Experts of a small language model: 32 SwiGLU neurons an expert.
Below are experts of layer 3 (counted from 0) of a mixture-of-experts language model. Rows are named gate (a neuron's input weights, with its number), up (a neuron's input weights, with its number), down (a neuron's output weights, with its number) and show model dimensions 0-127. Each number is 500 + 40 x the weight over its row's rms, rounded and kept within 0 to 999. Numbers have three digits each.
Before each expert's rows: "comes after" lists some tokens at least twice as common just before its tokens as in all text; "raises" lists some tokens whose logits its average output raises strongly, later layers aside. This comes from a sample of Wikipedia text that the model never trained on. Tokens count by the router's weight.

# expert 21
comes after: " the", " and", " a", " The", " was", " first"
raises: " (", ",", " and", " |", ";", ":"
gate0:486572555416545507373510496497469479507420418479532498463544489453598450452499511503482528461492547450480426482441384534529532494565502524497472490475482479514471479461510517505502506520472471584522480617534483478507508542475507475463566497530443470453483448482503515527494551473465492537547511503540544430499459477501458482511516543450519445464410469536508521484492504463481497517462
up0:509593555544435537464503486471518471433390533451535488516499467479551454459490495456508497500523527530467447556460462533485542541556518518529496408483477493494431447502540528468491495596498503524443487505609463485478506565551521540447544534573455550502447548558517497500453483522482472540537525495551488440505528461542502548544472528430535529520469525485439551521493494557507455465464
down0:488566424395521498460497520499505488473467462484454481448489509556433461506455519420505520525507541579437512512511409506489509438499549576457477534497474472531540474498502494472493458545498455421486535498498561440538562543434486485543515566535432462497488485517497468545489514443577493523431532513449536495454497502502568570500479473433513545533548573518548506476422482534523519526516
gate1:458552549457493515526511554531544464488439550448520455512503505521419511455528582560520449497498473520455454402551450476381475576467544544470427449478502543564488536499530540559520470503535436485474564471523518471503484489399473441529553539470527480483533540446494543539440419505520539499467500527528498472525540476472484506443501527464478495545560480457489533486524505460504495546472
up1:538534527487411484489593521548487464475460466513530564460484533531497548481536484508505485485477458551468546544470478498451532477428488529565506466458467581534480473492489519518561464494555439470417546451487519499531472469500590451463532505494498565441485525456510493519461391446503534554450501543451535581487452419496485478465534471508576500545566497540535487516571515526475459518489
down1:517463567609510491523569492507511451587551496466428541453485529521568438539505461544526528506452547604499456496577487479459483523458519458491500533475429548528495493473508540451445541509517551490521515521488496538494464493483543482499500461531492524458501611421479451473489479459466470497579581498497475482463521483444492568484493480482473580500504465564548432508485553537508527531476
gate2:556538489565576555528516517459500463545509535487458495521467468501512526538528534536546508419532493496493480466489535490529481435483475624547529446448431540484512542509502511455414517548511527497523508505469560461487492511508534497515531535502405517440509563488444493447486464548571466601565496444529495477505449524435390517505526459490461504508474491591532483465451501472456505526521
up2:443529499463518469521503543561510509556518502458562461526468467443529512532461581536467509489408443454545502507461528495457515490404530484462474474544467439517494479533518469526496527448408548455470488536492393586492554491485452481579506468517538459525463455435492456488520515504453475541458589567516506532520443457499513487544498501574506535527525528498459473546533514495540422470541
down2:435476505518457506517491495529477489504540519439480510478550463522519560512451513504481493538503477519486455474538485489532479483501524476475500470575520485526533510448467525417525469526500532450513586457527542489494414564429476404526484569488468446534534562491555559497513477584464432478488497479535426513546524464542477501468425546609507574521483437541555503530562532485409505544479
gate3:491541449506552482486519549467474514545457563604508516530539463491539497512532547543539539486524553451547522554436507540540494521500512548512474499565487524560502447544509429401555476517501551523496557484490475501455465584540463499451498515484480478458426478538497567575485497450492434580477479458478548507507434518487461483481552466546506558440505533491508421521509471507594534526452
up3:487542483531453438476526474516559452516511497487481491478466532448541494525499465500447447502544477588522566418504485487492454546584524470533542528481531538537474442529518518425499583524502459415468459583535520516514467474503452426509486544506461562532525396445464472463532540483497430495490494549474509509530533465445547597571501426480519452531529504533501540457485490536535525539513
down3:490472506507458449525546472572550476499509493506435474504516484480484465535511480502586440529506535574541469475487439433490501497504400477568556508530493522454504502546440454506533558515511572453491465420424568475529553455504464485494461493551487480468493450463501456514485584490514465490525546538532502448517542513464518512596520492540443472494574445471475561539497493432429423508462
gate4:480512518501534532452479427478502498489546444565508443488461564512451542563472504562492464448511502489510509536457475463489543446532492532507510473525447487518465432510504528421527478513576611424483502490468503402455455492499477485490456486470528548454588520537533490537391487521505498546495521538454503567496544496526523463624565542469493512526555524506475460525561473521517467517539
up4:473448489459490498529496523445535490492572561505531445514510447520533430547522483463438558552461526413510477514521560469493475502405454540530431529521502537444575497469457466565485459482435484522427446512554446566571498461454481474518546510493477467511461499485483530510515589476474433477497442480461535435506468518471516594521562496533435500464424481518517479539465483506516516530531
down4:454507554525559559476540454530518506469479486442455526426519472501509475428450530476522505542475495529420423498524472558495476521587428608510513592524503443535500520527493530469494561521506448491545516467462523484526516490499469510492477494480482538488451592492478558438430512466509467541471544484454542542517462521536540538427501452467583588484465457490481497481445523497480563547469
gate5:560530546534496482525530481506430481514515467585502497456478463554464573423485508536554426499552453543495539486501581513594564500499507448448460502496530464522499458486513492506484546504579534429493530476477535548540512526470508525521534509518397493460470449502522465489551521489495487409491527446517435527496466501541482506450454529537563564493471434487541436498420537423463455481490
up5:528448427492463461556562495550479498548556521511450548513502473459570502514424485458566476430559570474511493568557470500548578457505471463461556485493520462580432469484532494550505512447533549476491519471488554522467480522432527471563460465480464441476417411522568565492537493512540519468499504528450486440474479498561484468495528450512526514514494501492552483547542521506514444438522
down5:551458483434483477480445518411447467538472523454523557530543479477541447507531550518563495528496512548469463503561474513536566535498461506538483491505577502540434502521389445524598493497429462505504468492522466509508476435477535493496458503438509510528499514539509519507482523528387493516467494534526500536543567511578466451514556528556445541580422512453495532508492523544502527507424
gate6:503570511473514470442521528540515577527458428545521472409487508461535418490445551509496486501470513489568561541546493542518522572529503461567562473476473500487540488441514534515513482545483551583495461511543499459551479496448444475481542476504552512444491511476575532480452545447541479477477475511505455496492490527437470559410584502505478489549495446538584531567535464462451501487547
up6:458503505472549492446566528510483588545474495478488437468489589416478540501363563543449526502475513438579505497509540555472528512512474460441518488499451539509500502511515497543483501578508502561440461523446486476514521453489501499464534430503433465503473504545516513468446546429449501431490448554509481453491529506443477455495552440472415468476507454566495488471528545515526521477497
down6:475536438489513494464485538507500508600499458568512489495472518460458517451580470457515450514458474516502603465512464508480476470545521487514536557430439564461436520460513445550501488491481463487457427572458527555514491481524437499469560550525589489436478446578539481460557445494502522465467479508543548557535511411500507553465550490487472530529435486491495532496554467438482528495499
gate7:476506479603457562531466585464571566475534508557432444484514530453432477507547524546485499424508501549447521553480548562504393455503474496462455489511502468493470520495480512451499596513528495475484487567525475521503504463476483512476572521440470513486534481511530489472481452551489553543512467437380476470497531495529482584514479492576509538502536471515512463515521591501492467502498
up7:486442490518555472568465469454517469497499537571421558513452458481478502491384552512531453546532526500501488477518470478461465489556481479504505498477542466448545477625481519547509475469485453553533540557441459526490555503540495512459530485531457523461598450484477489493485481505521528502456537474512507556554560533485549490522447605468502468511452451412480485523486472427461480502562
down7:523543468476508416510532522562514479493444494553457502536417494496525505526498444543510442521520512528448523554523488545484518431529544506484493529432544400502521450501633540487530496500595466493490487594514520567506486557472464484499540511483500527455535513465532466520487481489619578512507528547544490526461536479485543595522474451479489500565524542502489476478549510486495546538447
gate8:461486492544467476534539491494489503548461523509516511464450456553550526542456501443526483539503515479483491506534428489477477485468473436420516474521369513494472516536561520390470588498515511491467537538518543437532566466543428514516611493534474506520545498556450567515537433463523561531483520505515544501488486480539500462515519541563498461513460519539513536465497432475506430487406
up8:513496533444509565461518505508499474547482490519505525468571524459481537437517545496465465493561389482440454470423572492525566484485448507526481491464528510511541529543482513557505514603504425492509546521571465518501511475498569460443464593544490549494486502553578541453505456549485477510506497516470463459488469411467496493472478486429558491585548450444534472532527516513454492528540
down8:463513497496485510496560488556390488431514518602527526453533476455457468562540409514490450505509485503479451467528591502456515467525461544431558555536482530529563539512525476542498496549526480479580525503511475581518505490479489465606534487548432436490480484490470478452539486442506474521481500527562501498464525561510533511472495432457499519449460478542428474535491524553459524558501
gate9:558488471615522594451546491466490552512561500546472548493474472597523540438468526511533466569471503459482492475466553495563488542547459486478498521502411466489477483565497475536486505475560492522502486441529447442454454520493417493477497477522501487496485455522461459578455554459520539482560564562470470523497524498487513524483510433505383487472493467482518457597523498486475518516501
up9:513468577475517463525439484519500567501473489534452489480538580482488508559486489468518546481549520493526502436539526517411499476476464413472455457508520509532532534558470477517556522517522515487492595474519464521536484498461571525528465527450558405496485473481373508482513553516511512572505406522454468479497569547385512449517498459467548495504480491447534541497504521461499561510529
down9:470541524471529484518484514467529489532399466508466530510544540472504533542487578541565525517495467543521502517505440524429509491490469566423484510504522500517531563489481513515525526443531538472497482492457526499508541548556465462482511568490499487500506564562495434518511464523639497432546481570476481530505555550452528522523561541477570537418524565470551482484528517602452552502444
gate10:511532464533477577456529455461428568560513484479526523536512496512516490509525510492508532504489514453499445491515464500443549447459538556509493438545425505463466549536435534387452514515525522516508546514502453508500516498461514472424555509537563509496451584521516497546458533427485478470432494501543525521405568507448539499507509455553565509485590501548527453467511535411469463452506
up10:539526535523466489500480484454452537499474503418465450503443478533584515497538497503497495455565505575508429544519562468487430484519510555417517438479477500502482526547498497492550523475537540555480468483487482452564585519511485474471476464462510525492437493456551427461478536511557440474509480492508564516556516544406471503588512525466482577486498498497506376454454488558514484472555
down10:458464452455483489607518472547474422517513529507524521498523457481372489525520597534532473536457489425556447511510526517540538489509435466564493506444514476523518594531418533554466478510470476451499480532441525471507464498506517380456489510490514473484478533498452480492502503484404470503491495502451531527453499514472527487458488563530418441496532561489516483455480568499476508496534
gate11:521542489428457503410514513562542543531442500548519506566578526477557529508527542574500441479511501449517474539428504528485523565507465539509522440545554516509545487526539498481478568514565520416519573484461505534520449526467517519463465482453528524499518580552480475540486555469407459542519429554546501440497459493429460509518488439446458436477485548538512482484487484550508512538485
up11:501462475462486579504447469419489486571447499439452554543459440537513465557485481501486480507472518507499528537504577494540455522492502414513459445462590451498530438506472486576450473518459465546495500465493525513490501448553470473546533476428499430485512503484512477492572500549491436494473602500479488450542529482553528427460487557452576481482548525453468578524503509481526511448548
down11:487480473522472490516504471427480438545556504542553524540502486503514485428499418514497511475460540430521479522473549458522520580519495440503508529424502436512448511525503519495518427503519509472500553467483485476538512507480604421503559470470477405566526443434463478464568537527513479483477492492458437482548527548503498487475448541446483517498547539497570567613523567462503471454508
gate12:527508501478556502478486535464473559424480562548527438485516502433492474458439402543506503451526476527519486519426504497527495551425470481495540518449474486514517442468475531477484518564547484532484587518495547513511491601583410478525506522519530513542470507501469483496537519490535485644521449485494468454473499468521474527519547411532580509540495547449521469518514452529476533497444
up12:545518531501574444464531534404454554422495509569549410513507548513507466483441497486447504492581533541488529488515521501540519534505544492451534516502478523500536425525484529536478547499485475534421527569482461502489556554539481478563517498534506546520483463540476431509523510508530552533511489537467495464483500556517401522576589441571604522479497471486480533550519502498466499434517
down12:513522488465472549509523439546563463482493533456504495495496526515541598431480534486549497513488485412496505550445517490506477523491420501538464500503577520460574494546538507512533460468483517534552483475447523538426513544472556501486455488491501512454514513512520518396485474504509477530578490418487519518531556515447501468531477526576553488467610410565533466452484429513464463577486
gate13:496476561469510489515472436525445570419472453516520555523466496492529564488463533511527536542500501505510464479529495425435474568509478529545487441632557506478500487503470488508586517519531495451443471516444488582551530524499427537515456504490473395546445532539491486439522499501537490512446548434494473428430480530522460502506530525424535449508476517493476498492477489490544434563494
up13:516556543482448412492508497381518401486501480505519471517487501480552532445456465488451553482531534503504517521477502567530591493574531426484491495446494554516482531557509437558558473482515509470499478519504555534553567557449457516492486514518575538531488459564523556546554535441507507546418486502487541484449511473519498486512560502508437497510488520553511415488546507512533569514547
down13:498461533455503574549462455460559545502517501477541521577526494503523409523577481505570526482486481515545466514436550413489486568546458508533524485575532495546452489524466566428531506566459428508513504550564533511533570483527486497508501568527512508493476519496546564446491509522447489516521555517477445458472503522431448578482491559459504549545545535466544524582487461526527507474532
gate14:464595544582436502503513512430567500575570560519557545518559504500455473537510455487522514521506471477549566498406545496562538484447476455467503469454543512481522465466580508515508533498491491464552455495553474482488534559445495541498552509534461516552521404485511556501558499481500528509530450425425466503532499492505499501479527425554519511534483468447460469523567528455441469529502
up14:520441510526533495528462509547498471530587541516463498478444570491524525478456488523504499393502488413465499462557481490500509447458497479545518459476455590498411514511493504496488514601523491490460557509426477543582470514470523457538488543463454439507533582479485468496501468604531465493542491505543512465437425478475502530507517541436471477466493504575481512499540534452554553463452
down14:489453435508460529487445511462561520531401522491461562521457485445586482536513482543447486469466560454416457538507491500469450554474466531551511525456513474511558451538542436508514507478559497538499536529490586450631547508505498455532436481497532471428461522573517471467471529537522424518535502499480515435431491453490451440443472513457495524484515476515529488522529545484512513499484
gate15:522528442475520560523528520462496526442442526623511469441483543463519457539447540512552496493579495456463456470429502537495488463521464499489467492509480484525471497498510520451489522533532481436495491457539459469583551534486460511448531516435501504518499484459462565444436534499471502576417408497563484552448502510565529442564576485458512509535534473483434510514479545538572499541511
up15:521397550469466449473477516508474454550475495464522515479484431456494592470598410490477517513434451513530449583505448469547521499511495494521494551432495481541534489487496493533499445503425469506541480534507518511458478430521499535489558467553516405486496506532524448533541459563522469450566637451487494484565503461512476529532455482549489486461495488475488514499505508508484535427522
down15:486570537523511511484510552543460521474465462552482460550482453531564494513505493492528537508566514474474532536482521532547437546418467498542510484510480480584420473489500499531533487432467484526421513404496485496497457511464498550521571485541530482516462518495395509389483490495487510426541440474537531521465535466501474472570470501568485516499491446535425481487534447451486457584573
gate16:522518550555509541533489524471462443552477457536518504481453603508557521476453572436490464486482537515504571460547486504498505458495464535527558498474523536527510447531478525484478593456495527470537504502488538446489484500467457557460416559533520541495461434423556528543556440547455485507490489498511529536450508510513533547463479513582483430499491578560589531522556539449523499465567
up16:511511540498488461474505517516439507576511455560457521530480512465514511486467451522507589516489436549546475455424537441452527523511437465544510558453476506475513517437488567499429508486478514503550522540531528542525535521496509490540433491473526426406429449557480529513494457543505485536442494512497509453500573482578578479528620517498465520438529524494537412507446488517517529514456
down16:552489579536522468540483473530479509495573496471527482507465467501457547541490459498528543508499519552569508457504541582551508514488568513506416497491485473500513529460506535484474484501395508549458515457470452506448439439510542525428441560514469444580437570518538540513504492459545462492557496542448583516499514522474444494489597530486511487501498549484502483572594537517486552442535
gate17:458493546474530534478547549463456513524597516501503574489476477416529454484470524543527506454498465427503497535502483481539471448384467544507480523553429469504521487497466529511547466568548573477547432501460533469493530519474458475452543503441505511507452531520481474548460512506509475485416505460522536447492537540552506551548572493560568523408532451463470469565503509524459490443543
up17:517537436547519549492543505528525405462385479462542445549519449463465508499452489403481444473489480500495460448560515532534532570489462568457493483450542414447483536542502471520540457519525453521516525474528516488485517537481484502534546492461543522559514522460540504547507459578497482524463562500532479473498521415512463519478515489549465555459483596571484537484500479436559480456537
down17:551529552506495473520517561484541525447427486459531456624504503462485460513516490417451513541489471578441475469439440554472512472483423476473471485520473458512515448482503495499603496492545518552495501518543496466465520557518498535528426495475545553522457526521523478523503557539533472469486520568518459526455537469524484531556468479523455544513390586522454491563537488460483514543437
gate18:444525479505541511464471535517526535466444530532528481507429517440454546540520476502542455511513529538444517486479502543439497450517488533493498532499472457517473477501526462457524537493469573522535592532604524518482462540494479525482585526505499576516433504500438462544530491535491517598553594419504507485457490472589488480503490464589520539486529483470488464500494418507477456481387
up18:513520521532474486468521462467529527441458505469513458498466537482478430463492539491496460467461543522461484489503505531458507478538553497488502541493488506505400437510484495466460556567527545479541565492611532474453492568550500554445604487474469568517475538535452480496457474563465544630451508475470504520451441510564499491548516518486510523461510461509477491471540401557463512438449
down18:515483490409536507482491572450504489538486473509493513476541450525494492468559476398536501570510520521464497498488578561489445551499503537465542493517457533457512447542489446448516558498525458541461532489427469582479408510486471505528411459470557500541509510528593519502555442533534490496496523469561488462530487485409524455500460487460489464474548480441482564496544539467424491434521
gate19:510525492504552454517524547554542529518456493556467466536538500467477461455425580524472511482542474512477499499550514549450576492518482498502513457490478471536542479458477534584496522589565581456505481519542537474587479496549453453424490445469460504572496512491496452503468516566467486530475483556468555521469556443531487515457550511487501539487579579483523484488577582447509565461504
up19:503521485549494433509507530576523472498460513558558505557504526494502503496423477507469547469493511434408555481524507493513494448431506524520509495454528547555494505482521566551511525528462514487518522515417524416552558562510469457448511472560436514411527537555569512501452424478485482486417478541472521492509501509451447517545550531419476535492466491440501436451572511514517508465427
down19:453521533539433528537580471507518510503530514502491469533517516514421509516502567473514469554512462491452485516482518420530582594466510435485477561520462496524465417457496443521488518521526511457469523524451541480491565522459526580501479454492497457535464486567500482410499528530477486449505439439439518512585528477490489568510501462558474522473587538551492496505510587584467536507542
gate20:489546430544545506547512492493440481430488465498521428515485482433491548403531511477433489545472653483450554445475547486497468540522513539483444481537490436563524515559536475476496494451564494485474550443508464471506469584515484500540528561444483510499469512556470563460493468506463508447507519435506531525564535504484472534604546522526524527473466509458537539515482523513521473535503
up20:550489468481506536520542538520461548472522437513544507481438611400567444546468485518543494529466536553526497534465486503506542546524505512489498491519536453517504559502552532460453492464463483503423519490471465399553483474491511547489571462518489515484482508403491473501548524561566464487525496491503536503486512506485524488496440418494504508556421535563562479498455532391502416460485
down20:493523492539542512541456519510523403511468431514475529416478493476488546476512475536543423473551495451471468532509483466499461463467457531475543437524491529479552516501553482456553510528444462478538538561588412481473502571470488525522553504527561443617552533491481533507536454514484540496503508392514494519505500501547484512483538538462487567524532554503484476570544481489574471569450
gate21:431512490488494465497451557503462514473473620537492471481499519503511497575557515547492466491529524477440476471481463482524495469442546526553527490467492509478450522506458510561469567519569457465500564472533474578526555470456518512525490552495494498535516563455468542453528508493542519515491457535535513471556498570590542615473541532531488546448489482538513514496455546468516650506482
up21:530399519541475519530463499451442482523491483504489558521510473514423484539536518448489475548446472478560568467476562496499473511506440479447458512545490520432497488495500475530458476543521461460537436544486472501524392389544520449556477441402503426452533476470509534482524466516479488371501476456501471500501535451508564522453532577530516525471490489486475468485512432495503482498525
down21:455480522503544568542484505456431444499516521466501479520556485468532416436546510517506494486544491470527487437561580483512473479487527534549483486523544529528493556546474455476530433511455481450571512514505523516568492565487405432462418510458522485613480496533535562465476433442465467520497484501441497574555501504463544468516487559538457433504521516489498431480496552508464478544546
gate22:509541447492456497537530528510514516443456551531531520553398459537453453437432533447492517514524516486505553492469468522481490531449531555489535515478438490450427478556462473483437452583481532447448500496497560504489583497462516491427520468522520549456488494511481513508509475531454453523399439450555491513508536423478512509541498496604469595478560503525530521496516476437513490479554
up22:408509554494546507471402545491550545547576486497490474521532515396589442563529476541521507497504505499457508480567574497478512521483484457521478499515495549466536516539513487487512432527536488591475584467474427471613428472513556528518489487461479460511464509533472508507487513461484564518523495473428485500514542485530517527404545492470466466529452495504551516482462483511535483450567
down22:529487494520454478506521514466495544514487564495490461508553455452466575410507506479505555507536499507579569552594517494439613518452472539541463466492466494591538530519432545441536495512539557500508531511561532544496466506503499508482462516512513564472518519498485607495424553527544532544454502495444528463554545500469467494507482469537438496448482531473505452558517557576482461498465
gate23:513459515453437518471494497545547557469432448512502522535495504537505477481439518574512510495459474507498488512553456511537475419398585532434536498468480416458596589484505468514469463535510468463451525467540487484446457522481472540493500578506380449443516524416486505567511469520493506559507483480492478478478525520468561530526534457519557552521495494485543523528477487463460429496514
up23:454530517528513489521514524553484440563544504480498467453564473468539505492517532460514455517497469469458509449425591464521527596541458418515455461542531600557465418507466522493472554502454477525506509471453530562545547537496529430480544421465597476539489538512509461524481518499471501445518505535509438467554520433443527519469487515472422469506513520474535554490568485528536514495457
down23:412508505502528547545594485507501506553493510538500423441571480455518467498511562548528473516485468445547442487459552463473475528455488582439533464520444503460523456584475512523446491536475506478503503529460496497505514473506498512474473391499509480554438457530503599473475491435486401538481483479468503522454508471503459442419465526521497519489449496524438540521559468464420471539515
gate24:522475516529487493511511544548475485450522534512512422519520501441489544481563472576461472483539456483485513492483482524513507452467497476507399484533429470483493482558542521421547491514540549441459528509547601532425501503509498478483506549520476568454471537502497531580565534447476460466525509535459490527536517539555450543442458447578557459461503499531442431528388532495479519527556
up24:536504465469497458499483508563477449492443488524469476470544455439475531533562518534525528536515499452472572459519502586490466510505528474456465510585448491502473452540510472423461458465539594493480558502464571496405427515485454515478495521537447424451434556488503516571511449456518533441557470556493516537543521523504485551537465426561573523462558458495494517488466507536476505514533
down24:584555511582490461450517543529532476441517527525547508576475524462459525469515455496418486551566451444438486474478410572522497469492481445460551531499576529533534381469540537564479462499491601447466502499473512485422462586502468537508507540562448472531498523510534502537456530455464536452550526495505492474476511509525438493460526476499516522517472513498502508550543453488485506503514
gate25:521560519591500477506531503572523473442463531593533437481434557491530448505506504478537481536507529549516542517520415578487466479495489530429551569523523454520552564475540494535475505462503506525481573485542480431458457576475431468462519541531501550534448520577511466518476487543568550516478523517503456489484491509476455452514530417502545517511564541556515471513504533499522416466453
up25:459423477490517466470520473449498520451551487521525590546512488539474545503483510466456553428513511545595489518487617422520532469532506511562507535477474470485484560532488480512518516477523504456575451492430463454530514479519533505628454500455498490490542454489539497458517533476510478469474529460465484506451500438512502516479551543570439459483496415466504530511475503536540614457499
down25:458540524508568465481508528502502456451494493517483438451407523536470484479383513534518495504486548581436505524529456578458485433473533485435526536519503543537551426460547481504482475490474551507462526544565531475511468594389464485561498528541478561557535552461509496519479470457459509534555445498473485524458445588497515465486523466525499515515445521524500476533464504512529563460508
gate26:516569505494501448495481474435498512472489539457537433488587536514526526503446553447510552459499513500543486487491528536476486525563557521430502490491491433513421498531374554465482471498510461486527548487512500488485469488492536459477474465470541507511510496486532491443500488527425556490504576516519409468412523437497530484624590510435515495461582523494524513503449517434479514466463
up26:524451516435438534519448460526601490551573520515526470551471517459547497440585500490517512500540540556439564441440466481508593444488496493539407475525500552527580473516527453492588532502534466436500491539481495457523487480499462469484483517450479500485464492493456438553501544458486480475522470464497496527507516564511512569491469501570426501456540500530502526471487600466542461468482
down26:544543579442508476480487461485509417422528469463489466548455488478496545416516550567573488495589510498481517505460505527469454490534482509506460468501460512543512457543544473574479500499488497553484534479491510489498556566534473509591553471570468576537494491483544550530476467381538496489471439498496559551495465545446520435517466501523492535485481533561461469517491591475512560522525
gate27:448498504487487521528452469567494510489502492427465539445477583520520501449600462459523552466444531476544512450568535455482505489488483517493454505476526535529498469457493451593457497569461528454513477558576522491495561508533499538513416527465617474420521534510530537454522495505477504574496449448490464444461539465555475466468523497503450533497546511545495484538512495408485534466561
up27:442526521563544510553476509527501487491402564531428452517513444433478504497469484555554560456554477480517445416512521500488490449516448477523552569443496517502482491511445442509535485505457506462514498516528487528474536596559468516512454509482552474450552480490528512478473565517493483464580468419493445461527427439503478471555518513481609512534499508561484471531470487405500506510483
down27:542479469527473512451591499501496519581457516442431572526518437475483511498529445572425532522565539442503504464520478478491510453460431455451482525515462478471437515477489490499455453547465522468510451513419478466513511458509472596557487516409508440531531512528443531470554528494526521481512475437595516540472511449537577518484509520467478476519487567530474551507537462486493551445548
gate28:446478486530487601549541440573462512538542516555514493529528515513525469452443535535556509523570512499475446510533518546538448529527489538501529506542460420485494521580478516550428435502507501483494551533390493468483524449579512563524494525482481477467503442574519510497502512447514496460516530492531461504510455551459549495498570482483531538575480481420535392463457525507518449484467
up28:459485484547494438530478450558469466522482460477514561475470543488497485492553508495538534543489561621555472487503502486485505465490567575457498508522467534482502510442468501507529454520475530439498454525455481490481513556497487446536480515486590561526530508470592505535454459487560382498465507525509539538455470514518438444425520481504460575512500426593441509464453504495525504437454
down28:497518517462532506533512415466530554518490490436513491420490481524545464503517447506443520495473569487544510487422480502427520496521408445486423461529459528471527549433525517503491529449434495540473503526449508451444466514553495438481558482460547441503472498500407485539496442480469487533575535510466519420513505536528422481509486494456628545517524511505498508529450526537573509543513
gate29:501536511516525461500530470500573545505461504444496496501449446513564530492494516522517552519470503482506441522533492470483444507461484534538500549457495546462412470496594521521546527542517525523495592526484464502503577520507425535379556466496478572504466520521444514504489533454587471511481550491484514547476571499545462516517484421556497547505472490559471604464584455500449465537482
up29:474501541496511490500494495550555461514512471497473513464536523473556505507477524578500510476539478517470537534464555489418504473557509551501513523442497459558529566544560480491569496508469493541602433442461425519546465447431513463565422489473524443541503456564517457492535482562477439455502518532478488468515510499401530462424546577470598457498460518449464502508527528469524503469523
down29:590533528531532428478588494507491474531469523506540587510415523501458535573490495490485556525525509524488410478482503504495528473556526531461522560452542554535469557426506525515484524504534508417452562501503477503543484463480563533483557565523467535484455541522535509561514474526469429454497469510423508541464445518596481493464460532511534600544508497544467504472563511492548502482473
gate30:557525492572492500487544555501483545473414583518492526514494532542485551579482524440523516537473582518455498521550469526473555483489515521449533497519454445473575529541538507521421560547463533406451516476471536455507563488513507504491495586522570469535558525505468498475503515481504512446452496508442488503566469453535477459452525431450543510492545497532498546576468534425465460464548
up30:454457483453439472499442476472434517498571482406544485545512495496481414483570473488525537439429435549526527503502495481465458531483535540495502497528549553523513448445462474537563463470499447580524509508605470611540460497517446525465525470476535482506504513446523514512563485457516496556524483503539566454514488540472468529537452467447448502488509465457508571437511474495505553436509
down30:586515511474533543541484445478480541545476502546543520505532514527535469486516479463464549426416459523475493471461565478528548546528487493466515517506464503514554433454495543490489448544574470559417512540527485584545411510486479534468547497487492535599526508483427508518475508516528549561507495562587484475507397452545492516488439547477547484493473473518548459530505454433540495466499
gate31:497450492503474581414523523551521559493551471510459443522471509449497493543545566506447473590507486442499426519507462530444483423464469505490458506509443531536518491489473477502568443455500585476509464391489502484516502518462436527483576527515525542479530491468465456481480514537443565517530487495453484508571458485571501463560534534536453459470522417538556536486420477517475480494480
up31:446410500502514513460538492478425564568500499478475606506483527395526455502554537499524480501551415451504435554475463522491488451492523414514418431569458488562500509527425550472509508490469538551568485473469487555572464483507494508459464520464540503515497544487477486467504500456451492467510491476472477514533520553506459526562500507504467527452480437491430561434487509543456523536527
down31:500490498477481484459537509522488466517502487493503556522574512406519573553531488586557453478485498435527505422516517507426492414498418479409500492464474499517436554544464460458475454508462516537458498439504460502529542560526466504581472530510520559594490527482516504581473529533428492530483453563511451525494466494523504430537451437501503480533548480515525523531466427522557531502482